From a checkpoint of a small mixture-of-experts model trained on Wikipedia.
Size: 10 layers, width 128, vocabulary 5895.
Experts: 256 experts in each of 9 layers, 32 SwiGLU neurons an expert, 8 picks a token, a softmax router.
Below are experts of layer 6 (counted from 0) of a mixture-of-experts language model. Rows are named router (the router's row for the expert), gate (a neuron's input weights, with its number), up (a neuron's input weights, with its number), down (a neuron's output weights, with its number) and show model dimensions 0-127. Each number is 500 + 50 x the weight over its row's rms, rounded and kept within 0 to 999. Numbers have three digits each.
Before each expert's rows: a language model's description of what the expert responds to. This comes from a sample of Wikipedia text that the model never trained on.

# expert 5
Description: Mid-word vowel fragments
router:469508408538502413515539577535525449463552525477509448572481505520485521423529515539443604448559424494416417511465466577503384403575570571483517499464512528474519410435463542490494488566455471537432435584556447489434564499563530511442546511436496435523451582487553416473499594428521514442473456448386440489439537497533494490488483476554438543515444498566483535544443477484447507425534
gate1:431522482474534496518480527401449440437512605462399505471545591500530515522473558470460457537612552470566498471310524517513495493491492494536444523481468519559561476493440528480494507427571436573506478430490502532471618469406573453516529518417415435594426557441503522548497433481506448523516564546533487444500469468448516502470467487478428540492547439466460531557531490455523417590486
up1:569561461468504487484438413532535540537482535553528487524467486461497522573505532485597461498364458430448547546590528506464525583482474421497433429501497490523526476520605567463511467425448474504440470561506513424517408532506500505518523454569529506448674507510495503455539497472527514487451435572507455590486439458481411418549528499498552554507423514409502623500463438558585499474513
down1:481531531508467500465436532408484574434555494538462371521432455499537541485474588485537402480552546457543581472470418452503474473501495473462500512507512516531461525512544449486519570585563424468451407455491514541563489452520512428474509468556560447599457504498483492468479477566399564466516519525379488466546527485588492507572559439624556519492601564397486507543492518471440560575434
gate2:498473522514436493537483505498585432598490559466544505628485370534478527535477501525462614585513448531532412501473494430510588404576462440514521525439548496492497418580435589487451525475437527400374392556526538505453481499548472491504493473491463444469543375503550537496471453431495531412487498497462470567551478498494480473543560441411458505503509508421511488519553522519470513526547
up2:464541415490511418484460559456617502527450539537511544498522475373495476522503536507463426445516556565540515484477501405445411547514539474468479542511444552453551482498421612570516577454484478396518562566536530517451521556564444458613441500568574408478538483529533575477514445570549485467422479408525555485484437511494543553505502508413402572454472556530504444441517481506501466515551
down2:451432536538600536567504511539547461513480553442524546494448520509463453618515485532428532564440551503552555489600390531502601550494569512483602425508523593533504479548495630554502524538531464627470552463554484460461497516503503449528526422482461558542505453463480402524556490532559501486526496487471425497525449584544424533477585527440558533491515388510510473471430533546519542434541

# expert 40
Description: Name-internal consonants
router:513556471535496512495507512514507498504559470538443496485444569508530545461503534525429497473490453414482442443477491563561397495481553583424441454607521545450544456462438543439474466517486434552509428587553459474448588443548535461472565471482436460498432544560618474382492557464596460414485416472436404491432548511401515551526401478535456570484543502513520523433461432533464504504477
gate8:529465531492534497606463480511461515552422479554629579526499447528465492577497492448465495514514574551544458510492500511393546459439528527543509553456524503562484531488508474618431482491492486554489522529456518576548442594454508492514448463532431472549422472520627531546524516420666474479394533466576568557498519481422566494477492522560473495489498496510476555426540434628497502491571
up8:470547502569477538552511475485489488556547423555548464441481538573469482562476571523488434570540535512479507502545517543463586486471455643571467495400530496618522512429512520518428433533464503514505483598522546506522429552346563455549484522447459422566572528486614510516556548473593475541518454627516525498597511545484518481462464505516475562479434473444485535507498436492585524482509
down8:473407546527463531474525421491442524446475525510429514497493599514420527484492456490422466532542432539473554483444533526508490547492552447543489536582490469497523558447464501560462454528432513538485481417482457468453383560567383545442509486463456527456610412625527480536535570449461511443500496460470426585478497530621571500545573520417516440467554548510496502552460478517605461457583
gate9:502444509516491529430564507511480540486464463500445381525485449454523534459523600564509604482477461547511443514485504494496482447465524453518469441490482506472586459491486558424493506498434401411438482491466452436538463476477529511516505565529485463617534586505549497395579513509465408505505494494428378577510518467571417554407465519544556481454526534467521504474410598506584593504620
up9:574518406483477489501526557534465507479498572517487544534412477506430477560513569455485403511570430528525336445465437581477530533532540489538510489468552548515559581527475546511512496516569499544450412578549478524421483487468464444483507452442353500491465546453480519475459498525486526510466483488483479506523490539589568514524602432523482605527476415545428513520484469356441468456406
down9:434433480496589514511551501544464417509496485456546487484590424460510434506515491423542444502585508404483496496451467549536533411437607461491473420474413535576518486508575485487511479620479439551444481445482431442516482461428511432472521418474407478582453498474466547407513519550420459505415456485462498521473480417537527546481552396508529570530486408475520528496543469513382559519493

# expert 44
Description: Prepositions and connectives
router:541529421530438507465502578556532439419543593527442457579487607490481555494463535507448573436579472487469449457432467591559462505581573547433417412536585542422508514479494557455550499546474438490444473566542447505508522377480512465466573412429490436525486486523529437447455492452500463498476435473515453505491498585421475464524421417544455508554443429543510540430499444531488538514520
gate0:502446467579539525530511394496474574503454468496553614485537530440520448507584426483470447440576392533499527551404570564543505521458451521527442440472578501545476456444491403515388458435517525466469539572520505504480530444542549469414518406492550457481550425521541468454402459555415467431462468497488602448455512463557501497496537490473426550463511516497531568538469524417529438418507
up0:503494522437538475520422561597515529609491521567447380522503430494493482512464523470526484587459552485502476508514459517449459476537504447508434508526401508496527501510488471586506503546400518438417464493486568487446539395510461530440458574549463593452536482456368507604542534384585528543456539484522513448534575519442512505441515473492506457552535588394476494473484474553393501553445
down0:510560503517505528515571596525478504519469530477500459465528526547451431489510416483566529418526578579427482562515519545434528540541568449601512408531572537542501487539540530474497419486517479420470515609530579583630515496506571504457574532451572500560543555613490470478448552553486488509478538505493622524517435579464452589442458492521437482498516457492535552512450536499596600511503
gate1:528536468444634524503529458467467454457528449515521518567468564474458445405536465450533526514527471543389383525503502541532482503504520499561461413558473479526463486517504470468495509504516460462506488468442563460470485557444472409455591527618458503460459467513664435594438525446528555488465502562499479488485503473484492544577569421556386463454549537542471532582500451562545405546440
up1:579474504529461481491522370529460504563375643462457498489512462508524527518424585545466587445438431501486520411465592583461516511477476512550537419562513532480508487547518481514586478543490644574555590506546492519481555441434593602518497453399522514445517474494452431426514490505484496532478494482494455479514528526535467551407518518588503541430468544460533520531474536433504459485507
down1:488441522629560551488571485421482471438475464467450461515559529551510535441574555487496575446508535509459495464421438448421499410358420533461443471522460548519487455552509511495558519516545553487501559482485463472557467578505479515505606532499529548499496638425543530522365538582533506534507551543472438513518444548455510588518411478561526526460536561556503462453443492509495518583563

# expert 15
Description: Digits inside numbers
router:512502422530460485403534541544539498393541492516452459511527539534479537474484499514409499404580446461450455489441474520513471452568577526404475455527616527453521492474460546409545442518468500557451477523530468476454572498543561395460557372440499497591458540538529453461489541463495433462443492412499459479469543519457414524508416507536424587560440493507540519480508503483436578399584
gate0:588496608490542426432411518446497484569603480449464470487453417403492523446480584463486412504519437507555545578525473478538469509452502522531489436529536512451517490535526588563471396435471495537515428545452510469501421512517546419517476420436516518475381475466545494568479575514526485451504481518488481577443451427426452411481571509499507415493531473497509451469513469552446611403455
up0:551525566448561535542532474531577481554411572456507495548440525557401597392434544518496536485500561414531514470623525455569484531570527506604578559462482498479481519567447427513483521428428506510472507507575540483426505496444441420514420534522424462526516480514531518509333460465498547495469549475457566484557450497551582490552583468505536506585521472500533473478471426485490462524543
down0:463431565523534562542415510514426456471475574581586501474501526513550522560403438518553554500491533510551560508552404457544477540510533511503561526513449471505466586472460475502527615452469460522417547405583524482538558501504489477469425477535570505468536424485431515481414531454565607525436552567506451515524451548437616500575457516396551541543490496494472479398571558555465471471472
gate1:496428507469493550483518444507473562498586505560527488503507491507505549544483445458505454513572454523548496425410507450488416578471566464427427620454519508464532539506501558528503461526569460492528439489514452550506560527404607547563525553504496515553544481515552546553461517497465439513604560520553418411545522459458398478481440483514422546471602555503595585557551523487589371478496
up1:505404486576505536616465492490467541609534574564498529559491502489487535539507415493509454476544491531515510464472531429509470476516518458417488595553516483408524521498471556532514503523496538484517445567523494585525487526446600553489585500451530563444590456460574563545510435533516485519537497528537462461468558460548354483518372526511461623417562520498539615556495530487527385503504
down1:465528519544567500457434569459462501521645546454544469450534517489489520468493450538549544510522492552526471565539495500491431416501524549474519488503528530605444501597498513540499499474527432435438465494516406541570506479505526425407502513515506428466435524551352520526462502396456514544422557579532429466513537457303518516612482432463471508443549540535506461495464524530451493509482

# expert 0
Description: Proper-noun and word continuations
router:545496426502505491528524507501513464543579579504477516502429549598471536470482558533495530481586467441441457447459448550476392490572559593483476521524567575487550463447487520455541476548459446596534369543538506435493511414481522510498580477425442367457460513567560470480540536452576466437448468414415415408471554485476498412488458526568441538515504494582492495509473477500502573535542
gate8:501503507506466416484566532551511538536509489545552523552544451528545391425388537511477453469506390403512475506446549573438387411591573538499477478508486492452566451500400499550514506516571487439551511486548428525570579441476600422560623453575491554523532441474474479516512452511450455530466485466465421452490539486578457480558527465440464563482493491517506545454394470517515503517437
up8:498485522467525472495447479464426491448393470584381484551570417466550580480441434467543463529553426594556464470525440559588558516491546604515486503464559495435541559448470478495502577534428412533501489551481475513437586463549499478386437423475496456503455543484471536473486465482469563458574539432624475534446530485501460460472499480486481502491464453598543517516539530543484523363503
down8:516469524512506579461532521512438561466483510348481521473436500444482462546528556399474547451442470473550517531580490449494447481549454460465410541559393519528469453412607462531551488495553475448466542524600470526431448562454517474502423470508472544442435494473498534505562480503485435585560535525485473551520421533527575522544553563490600553417540605568454479471421518539569489430529
gate9:483644570466534499531419448490481517507609540549537527544506518406537620533506513466484476505545492483434414472584557546486484546518454500485451459538463550526436434523400512538477434495530434434528455460582428466551533489449579439453494523510486412457481467437547411424486572540555494577528540503546477448449459477490551401520466448496405489498536480578546617487532449494484522549449
up9:454530515478460509541469577419543446541603547562486419515513581636565457542496563557564528476532528413537530468433522452536553510502501477481579456437515577507505505487440524523377538468492537437509517563403546432560506441481452409505600374490524570520458436496473443383424493485510476536510462476528496496515494517501515476560548464502462499529481472436494372429491528471451512512431
down9:489503574455565490502507572486449511404507567421450547437541447561400491581518561560460490509481447504644478455463593528419510541453470588482498485403490478495519484601440461546473532549451483514472511511436473403534527497403481469525477486476431488520539529498570512513450496578537570562457449513536508526479529465532458525543447426440560454599490464496526495555549469543416365493577

# expert 6
Description: Mid-word endings in names
router:559517467584450516469578555542497482407569492476477378572475526523429481441474550499395506450593476485426411492463524559535501448557548551437407412504523492429581461428500537450534437578481477545465510510533467425454569487477542506510536449502449528558497597508542460549463523448549455471448474462462506476431581574493439488505489461477482485530502495494539578542472412501439576360520
gate2:533528497499498458472473643491485480497574472469557369425590477551483397498488440534429601492529565477490515493471509583482438418484471534577378499464516462454601404398569510452487513487529506467558547538511502537415476529488523464458535495592450549532472521480511447520510550430514511499463437490450532457455428630518446556554557556514498446520509573411486552518474484466496562512518
up2:498467475433487466518418547421511446487587509521495404525607526547455426528453489545497530534506500528512538566458498599432493444453510575598441550410502455465597419455525518499447455547539569415561455487472456631431583489480561483470547437485534498532522429445505471505478522355414522523446450462462469475489509591557547521502505433498559482435498556451476572533510493516549556507508
down2:527467453476491447535454440515545500559598458575503554477476488509604560628487472498464419490510408478551539525539490503457568521477462511444527598421511441431510501438519524489443453384536455577470508507489511450534450502433441537532477516527523472378549521516549435517453424553536528481484403564479424592586427517429526559484468506453489591412488559493438490485455481551561562530555
gate3:599513545505555508499417491525431496471439561534456478510530435477480494496467551504473508569585463526423508499557558443612459479482488596418530416502428536566543539507530461457514491512558452483509453455540464351513552427423502586493430511494612523561526493507487540570438490555459381568449468474518499480459443528549508563429479490530580495507526360531563463578480477491444476495469
up3:566598504450585526460477521430575549454486531545478557416481434403467539492515418568508474449472605452585465547506470574479574484436527477464551447569512494486516584464553536514496492520519519411479602565606521534521439472617424456541491393499548536492555590556529532464566491508512486518534441524532500555527520547483567516580462561511494468485480525490499509420542554581393518468499
down3:545493535520418521484533509588462438457496484531506515553546450498550617441494531462450574546457559524555577522541591479495528587564556562532552523509457526453512501446443510502455484519475522462486431472474496490549585479513433560531612428513530489441513536542443475472481479498515471423515625454363358419499565484452478402486458483460445498431528577489462596470482429484541532520548

# expert 7
Description: Inner pieces of names
router:531479452525452449493537517520567501412562527529451455597473463503469572446494538544466550455525437476482476494480466520552442370497602597441491489528541517390532488451464508454542438610462457600459466604544515477440548497606526522449557481448551489549462583603500427483482544446490465496489470481494509470445556461421493459540486407547497525520463464507529549496463440536414523378552
gate1:544560504612546420451503517550563474549607529497542523483522389482458441455435468522523528449463456476568463479424515483492466470526544484572546481519476434410569404464554573463584444574492434565520403475482517415493442487555460517524625499422514433500436563504470589548481441560508511504562477574563435559380497467529509490539514509576532500519481479509569453514557553466488528518509
up1:498539543542546558519493489442519531434482404472505531449482466470541477405552509517466461525534432544560491447451471482511507459457573515408606585553492459476596397466483524501463534548525444485482432446525558447509501511595489510551587447575482513532372472522465602446429466442554537467625429514518507478456418470567444472396523534536506472587517593486547464476566538487535537479493
down1:481477478404521476490433587486541499544485412528480499568485390545480536533496470567388467464447522607513497541552577440522554477569461394564513491432532555530593414623559527519505523529579554470568570574511531503512477459559545444509534592563475588478540518489554464504452476480496502557532476456440482499554543515518565499532548566489479384477517502460519441452623464486557483501512
gate2:460522504543526423530573507486542467553488544532489525424428448493518394520454559561478588427488536561534523532433464569444509474532459531555512545521494489351542541438467563497551502490409501563554435548391544400499396496489545468551583425508541523543526595604529561555496510555477559591519504478542474523520536516556564526488450454430502560498498414559576505534540491432536490472483
up2:443511600495545389495534510459483478409440494559418585524501452486440470474491521497480491488498513541543461521540496522496616459496438464506540484560519479530534526459419474424387432537487555459445509553464519442472514467463554433644434405518500563553575433548534519568481512588498454505475537540500426439421408501413508522466467463446580405535498555484458524532592489517495495413509
down2:446505456518472397535418539579416485466522527483464577496518480516539443540545447497483411462518534479528485514436462564485574527473552561450562521519466521464468471501516547564507435441546487473534478525432504492532487434420599525592465500456475477561459442525451539506515494431329532457567534604453537519462462460455488480543398489473492417436590577370586507461500446545497450468504

# expert 34
Description: Measurement fraction digits
router:532524429522426441465521554572509468457500527607489445529468508592498505513479526578409553483539435495445494462408409588537499446550558563457494512573617528445591489484482559456539492584434463539467403554517494501422559487494549462477527471438480499544466542521516481451445553492538460419434468467493457508430581557453451501486494444531398550614413486530510532486481468542458597453526
gate0:588433571550435472461468610550539532561503475466477516527586507506451424451425526558468498470506565491561497493420509408543466469539580549479426464474454456447513434511492546529516465514523590518516487512549467497481428444522511471524512469414453511471559486568529471475496493482547473445489488481505433395525512409525443347507447592524504556646548464490440569499427519511421544448585
up0:526413571513516443583465495397479512495433563611523470492522451431474476511464496507444491493510559561604487446477492497493464499534588458641473465461554565485469453488542426573478500476521453545543460476545476536481378520465492557608414465564528509508584482446534512534545554500559495484462427460550510553484574450505489492476509473596637462593578500505493519532515502525448519419418
down0:545539542465519474599549399525559545511489444554509480454473534529429530492547484464528537547553549474439409487490541574507510549601427527578479618410540504480482558442421448507498526446492457546598512448514508429545536503391512548509466499463562437417489450510500446349504500472579534438539488549494501524547578445474556517523462478570438460541481489473481526518489598611452518563477
gate1:460511538542520381604454439369491537462508514503531503529574486568549455538497524516537562416623553517555504491460366569512527441514554500511447509519517561379496451431499347504510538591552476431576496472514464547538594537430527547459490476561506475500453513465454495504523567509565468509451443483549494556458589558454523536482554477528452515458490540568510532482452460534503540482437
up1:413464489450587617458513494593484514537477475431485475533486477466468499419483477472497599540481405479457534498561524392556463625491542485489570451432534437602490545551554442463568452460533567543495477449534539536485466538516441485550452501467462521502501443540513449515519467479428466474439599565495468539465495542536511569495375497550512586499588512475534522478579573438438528429591
down1:482576521535606479584573424451440504438430540498416356488526480489519479564457572511503486528536525536440444478521433549530570502433522579490458542546436499515480525536538430541539492552488475487489478448559435451440525525541539569489428406512489409577403475564536465490488522467544500443419497424618598607562525519463523508521499444523493529466477510500533493467640481496469496505470

# expert 16
Description: Sports tables, name pieces
router:563521426527510505485537555529534492426543511563451491529434528528437545465497541551478612446516424446430480455468469547611495431499538581445421480526567549495581412484450560420510478598464487516407456552547431495473567431552609469430621493480517465509467495535531477436409598452504480464470432489449498403455517486426446475522453474495481557543454476499535517499428467541482498460554
gate0:426570511487558537546542583466526529549398540545405522519522552476444555450492547640552558583427420461409454354485503374463504444475482487498407545481507430536467508577467540517480464494600499469561509496495537458436543474527442434558434493576437408549493503522562524382400471470542500483525493500481494463509515513506476493474570490509523550461463474537527526510515496494537496546572
up0:524524564418577523519501547524535512577395540419468587497488594502415528479523538566517505541435437460464558363549503454493513393458467508505487500390477446587515501552527466524450514476531535453453561408491507509495481462479449388544428487575489522468545456496496510457431371534540529473482545550504567496518434494530583530383539542501587465423491474459487420499469543495538456528480
down0:486386407458519479437300446445471457560546486513473538492444451467513484571497467513479595509556464467510535569466528503504442525469483484545482508529513505479487539478557454505442377563516565556556485502548500578416410509508513557545513439477452479483462547530469470554556449550577506611531499501423520530487461452546550597442523484488559512423457460503524393466457446486506537495611
gate1:503493549492440471456509530561565503429574467593512491461475512613504577567524523573524639520561394400480506462545506515555572388559501495584488412477579459550566517439476494405500476444444527431506505573474431521542494529506415455382527469508576434486479467519454461424456494529474518475562460547496516440467476517526546414489527510519503537519577489520439430501475501515477559444569
up1:477545462511466450558513488469437500492401572408448438471578540445468472475430418511454416455535631549519487484400440520474439510525526488519551478473463601428540544493474450561534496508445456488483491456467520460420527492550535549530466464462387530556517521513558483576557514445555452522448550417457477569514509469488487612550398472539543487512375452549577529457541410511474462515448
down1:435558465579455563551480488614478443574522543490438424503511616560488521390477478501459478491544472524428527453478562560525570439530404535503508529458519583530566609455536576563523464503366522437497514564569447457598441514481458522520508528487514462469461477456457476511522471501474454570584548542448499544457424519500430447466474446583524487504462492485492476485474614492410552515563

# expert 35
Description: To, of, w-pieces
router:528490485535458433454522542497511373505550499586440444548485571489511546480476520494511587426540449444493449481433423571581493432516519527490473493582564560477540506470460577423499494552452427528492462560584463480471540421491510462451520473412518488550469528573572463462506502477540419475484377412479389506458547581409480478537416461550473491542457444532517512437466446493500640473507
gate0:401461511522375626504389473531459473446563450503527482426491494522457579467495441477509569480511542464408580450439549533633471449528563484544453461519480460471487540426467457452571504532446389615498451509529467412599544455507458563524535454547562545490514516547401428499503482525532570453485581532537570514588489510451536483447480516466514495501449499467502498464501466499514504582478
up0:511542456467517512442562417465567441559360507505553489621498519456550456499428469525540476541489471583556457418531476532423479501536497499433428390476559607443493501492514531558486485489524575523397534530428497559477437522550507380458437409425425501534523549514472601446489498544446508553555540526528545461471583503496465504520464408543481523518495451579460534549500514543554455529442
down0:556523535567465521464565513529518470467499551428454490434508494499537567503492555476420509503563600518560568506506488476520584463506523467518504580416467445458493464562470494468591492547379502486526536579510398527562446488541523424565485460482519575468654571553543476434501456439494453468492470497621465522505490394527515475427463537495478511555388456479489509546610485474436543570424
gate1:483484524426539474456494499498504644529606522514479466506490568496558629527532541521512510542524441476450439467575460593407527438532567461519539497417546524501475480529442549422581496481573468513511486512488496488527501479523505422463481576384502471530500511489527591434594451405483466574501580584513494461502581505558449426535521500505501509548469468456432536550498554525553504351421
up1:502416534449592458503465455472462488562438498475506430440509568494557563460539551555606513527518569488515442455475468544410486572518591502544584528436542541489461452505494560438476459528514431572562524580463535537534482466489468503559441569367505511474523570600517465464559472465467461588536580536509518502543494464496570560479459574475494453490550443458408470504517604522622511419517
down1:536445571466536533591462603477485531478483525550619447509423521481460580420463513501392432456517434555446544432505534516471437540520449561443500617452508470517502439490452519483559509504527453563507519451584465548467447354437553486488456447557385468473473483600508476569446507597478565562436490536437538532547440465474449495441477513423469433497498467450535479499496542456506510488517

# expert 53
Description: Table and list punctuation
router:503573346526399489420513563588513466472526575566457488530447540576470519457488561536421543489499470503429477451441409520522474476538555545466470444540596523447540518467418520460584477574448483546485479535535463469497585453502591435510580460438459481581426609543533484464485516467564489479469479478468485473505564546479444516549493488525426535544412432570534510420445509527479570431485
gate5:473471480448440454500538577434462530486497363537566457521506505424484518560538495530524445412458466525580461537503494603455510524492568525539584528498566523425437503517528558447502511572475422563470522487467514458517485498487576544544391503504554486529482578483501497492537488487417473522516511400447448502450599553488579541449522513523494610617456566581541520492566404514516476359524
up5:511531518471544507498504378563561476460497445496463495473564525480547448392464479455471603485512491478417545439514530474547477448457431517624498604522526504543545490454468430582525480475460484503520509493546531576488515491521465583525518587459486517493482416451527465510437459511460521486525475547519507557531443496528492503511503527518589369576460500328384444434529482588470550609461
down5:399506573468448513492432503524554504566433479518504522468480571510443424440444498490546589492492502563492523485372479529505503484590422514512540430497590499488452427476491416480534542537507571453418463530576512504424495453462523352503454483508504463534441442384486497529497488522452426536492477506580581445444590496451474541514534505497531588470364405455481467505521579532507462550528
gate6:485553485522444518517470465491460397480460513559514490437425473517573557522559530554436508541465503499550541477545544509470511477409563541388495464541524394473482520463481585517570552519504480402474520474518451557459483517444432408477501546502466463494442438563586494462411509529414505460516456492429511433498559412482575466450515470558503421540687601550478540426522525450512501566508
up6:472424457491432477485466540419546446481464568617547477405377533489574560504554462484430494540454610452582534551584515488391527489431526469454525535414551431470440506443435565502541495492508499451479460486487406530538458584497544438533497540494487380495428536553532519557502513532509508549498477570495461395535509481569581454512547534452457443442492482576517550490512553483496415523505
down6:536484530489512512530437505463555488449511482535644439512511507513452409543553533559537450454494438496549543534465490495482492417586510445530585471471585510481501474537493516488462458403509501528533508472485468405497473520543492439410483505454491465471499529563375475462544567646479560510413508416589466450454491588601489567511519530507456400509457506430435449598448514512500510470386

# expert 43
Description: Taxonomy and bracket openers
router:508561444533439429444515558609528501497515559569454482588505519542453516483486592519502485472510438454422427472492446515524500376596568481429446419594601539493546470484411518442540450505448504516441487531503509503478520445598540426410550452414489475543455562564521521454477513483511477484508478504482496471440498554464417452566473472497506561610429457528529517459391527509448539403532
gate0:422417452509415521507571518541594456471420512626496461425518441508507524547445446556569466502528512476433499498521558427466515477521550572477478581476540492525435548485455499522480370482403502597513557483376524495485520520554494527417493443488442445508483496576510450541518484439529509403527482561480635594545517553466497466467401521511533506582516483466549463551519508539547513511588
up0:465498416528553515593460537548470465436502437506501528437511528531528482462485610531516497528519584538443545532408512446483446493431561486453576574496530569469451531452278432479523540482380519453471439527488504531481540536538467484498508467489417446497511513517489558476517516519447571518521494447416477470386503503561611453496520474366427506556528548513505519471445464465495561490495
down0:512456413568591417548451466552496470484583474460438567478559473487533449500500523535434548514497471501492455480528485461438348472554549533455473500494575493495522431569442539417554504435513497490514512444412509409475555527424553598477570526516522450455533520562446494513515488634552528472527557596534576557461489450465518464510436463436461459563512549516536438503525482471488578634448
gate1:419449458517507478534504448552398455561577402490510525569506505474539574480494546442513452476537560425514470485526464526461412438462537512539433492498438440454431580396421467458510430580493517533426411577468536506541505399578587412544516527510477544445546536456487557452493400386517465554505484444492480517466533497592482531443471489533542569456436576450453500454457472521528482440532
up1:540534570503464573498470479486555527518464537553502424469466519510525428466468432518452612504445461582449517505435531509490601567508452478377538497564550528450536487543486485493557509438503436450492523522563463449477530589405445523543510566438492494635431545462483482465454609531512502438517439445467471478517465540510543485570428471554487475603527507464524531463591485488532578661454
down1:537461498437425438481588436533498560547550434479426619461568461568451557567565428548553616513494448519458468463460481487481478567587527518565450460409495562482491502453469538433521461495558447582484430503434475518508472572524623394429497493491569540486481417518492480529482480506496540470570471536492421434424503525533484450504474477467557462559603457477463562500514484473416485423521

# expert 55
Description: Pieces after be/sh/w
router:543529477613460503534572557560538472487517510529421366592440509509456577449454506557432536464557410496493430456523510519539460424508525576437483503482510483488497454446472559466529401555514502559417504596510439471441546497492547529435508496459509489570481614490558432485466526369499461501472486480516518479454518471500406492561429452576470500506456463508519561510453478519429590361514
gate2:464522481397517418529456578424563509451521413531435585585531483450413500503524401486560565475514521439571385485521497442542507504474554526424547525462536564478577569482473544432475436491499512513369516477476476515423508524496480473482475442526506482503493506421539352538472574509415468507406446519463495515417500527513476571542489481493553483485519459511457536480497553507512363560582
up2:552503538477531516469476441549449481430642445464563482382508568484479461525507490436521480561638513546461514484492499658586456470482471531469488456473489470539446500550444548473597445485549387422484479547498487462524524439476449471499575529564502502502535531507472526555458553494516476505555585508498465454512543476427400443498523549588421474490574500503540519457525583533464544581394
down2:475511438421460512493445421484455463471501488586515565549389426400542545512599502509581471441470471428522562560519471525479488552480530542516470481478470440567534500499508485418481461491573418472496415496428420472497454462489480504473523374432497540514527574478505526548550549439457550505522516491489434495554534497513529476485576546563580443550476558633476576523474580526456564536646
gate3:466456481469446490469452476604526578394461515569531438589493481501554471475471575545479506491462504531507463519478513529574567396506603444419531526515477461399575488547517473488449433582510528466384546541538513539499518536656468535475523451474503451528535569506423539505441527381513465405458531472496491433480547451517556565447551519574429502521517557577526473515485560516558521435550
up3:529464511496525485493482497447485547493403439586413335562525503513570465466545544572562444687507531495497482484500560511548452493528511496625550513436571522535460385488538519510495469454489553424458565607488488499526498529554445550504439525609568475514509507478476411525513489495472485490458487516492492466512389511506515446519528566608540525469549474449534476562581527518538528457511
down3:523391472554558473566528594491509498477409500476502567515525467514482506460483502437432532464450591528362492495490551508372531514541490510515491475543523519482590454446532516593419543540480510505475525530484508549491507538496411536527602543520528542434469556500460513617439394510429537450478461499443480506501446538463343493490403472551558498425532472500549425458505550475566491595511

# expert 14
Description: Name-initial word pieces
router:542538482517499455486571533537477488519538556511395489543446515505516605430463551542387508417525437453481467480489454512494373485531571549440481450523532543413539433514434568462507439594482502555419461566574498453417573501521559504435525453445495474553439551593574503438458557474477392472456464466365465494455521523531483506493426491519493553517463505488513540491482457443466512429610
gate0:515491564559463496475541520519438531455444487515579555531551484449487441472500466417511522481494570562594473510450471463462583474466534575551489437573466445514525563515579553461466536516461501524458454579527477454547603521607484446547447546503488548515625481554570487513456488439471510466407442579470485473545506490523426472608449578480494449520445544495537445620428467429533391427452
up0:444622541500449556455474548440541461471565512530504426586622508539469458493458497493501496521491435520475514422450499539477443490506577450476462511416499525444457481425451541440418497557438440484472463413491478543533473481507449536589577521507474599421424543445564464429509459517505523452489413417596634516511381541549483542483446388484536502476519500523497479464538477521471532547445
down0:456515503453544475571516471552527549413431462429504499483454553492519447476591487547469542531431478365563495519505521483446529447491411462478453563516544445515537439370482509503506552540446479543492377456491588477549478538467411529475524501405457476412572487475442471548516466509487497518541482473566479466587509564555471418489400489486473551497493416514360510503438413415535501441480
gate1:519506539518477357463429480454448570524471533507439506580472513531423560545560539427502549463505549550432477426457484429448551547458464526501517488415510477442530461519496483534470606495597532503525458548507564520528565465390433488465539465413540506551388493591573553546546507431439493522448544447484478461582558521537530462384509538510546577454406435491504556471525494479460416467520
up1:555522460519512367481478525454448482568495509540441443443475555528423492451470436444601546462484533449568530439566516425537559553469454474480399408493500546537549413462471450590466457566553515465559474530436496505467634490427414473400529503463504482500552613485514532505440541487513495488401465635408532511510525516482520540496474545490493498522490544528487488492546398491464463578499
down1:455488485466507478461439454537459557545450423538570419521552471504505532525544542445445599586494478382534536560521414506460526530553432508453457519491478546493553518535556448512491513535567448454471514511466546514419527466604506456435513475400511519489482440492386533541547432486517504536436536475628434548522517411422524497568484578564508471488568541483463647468481511477508517505372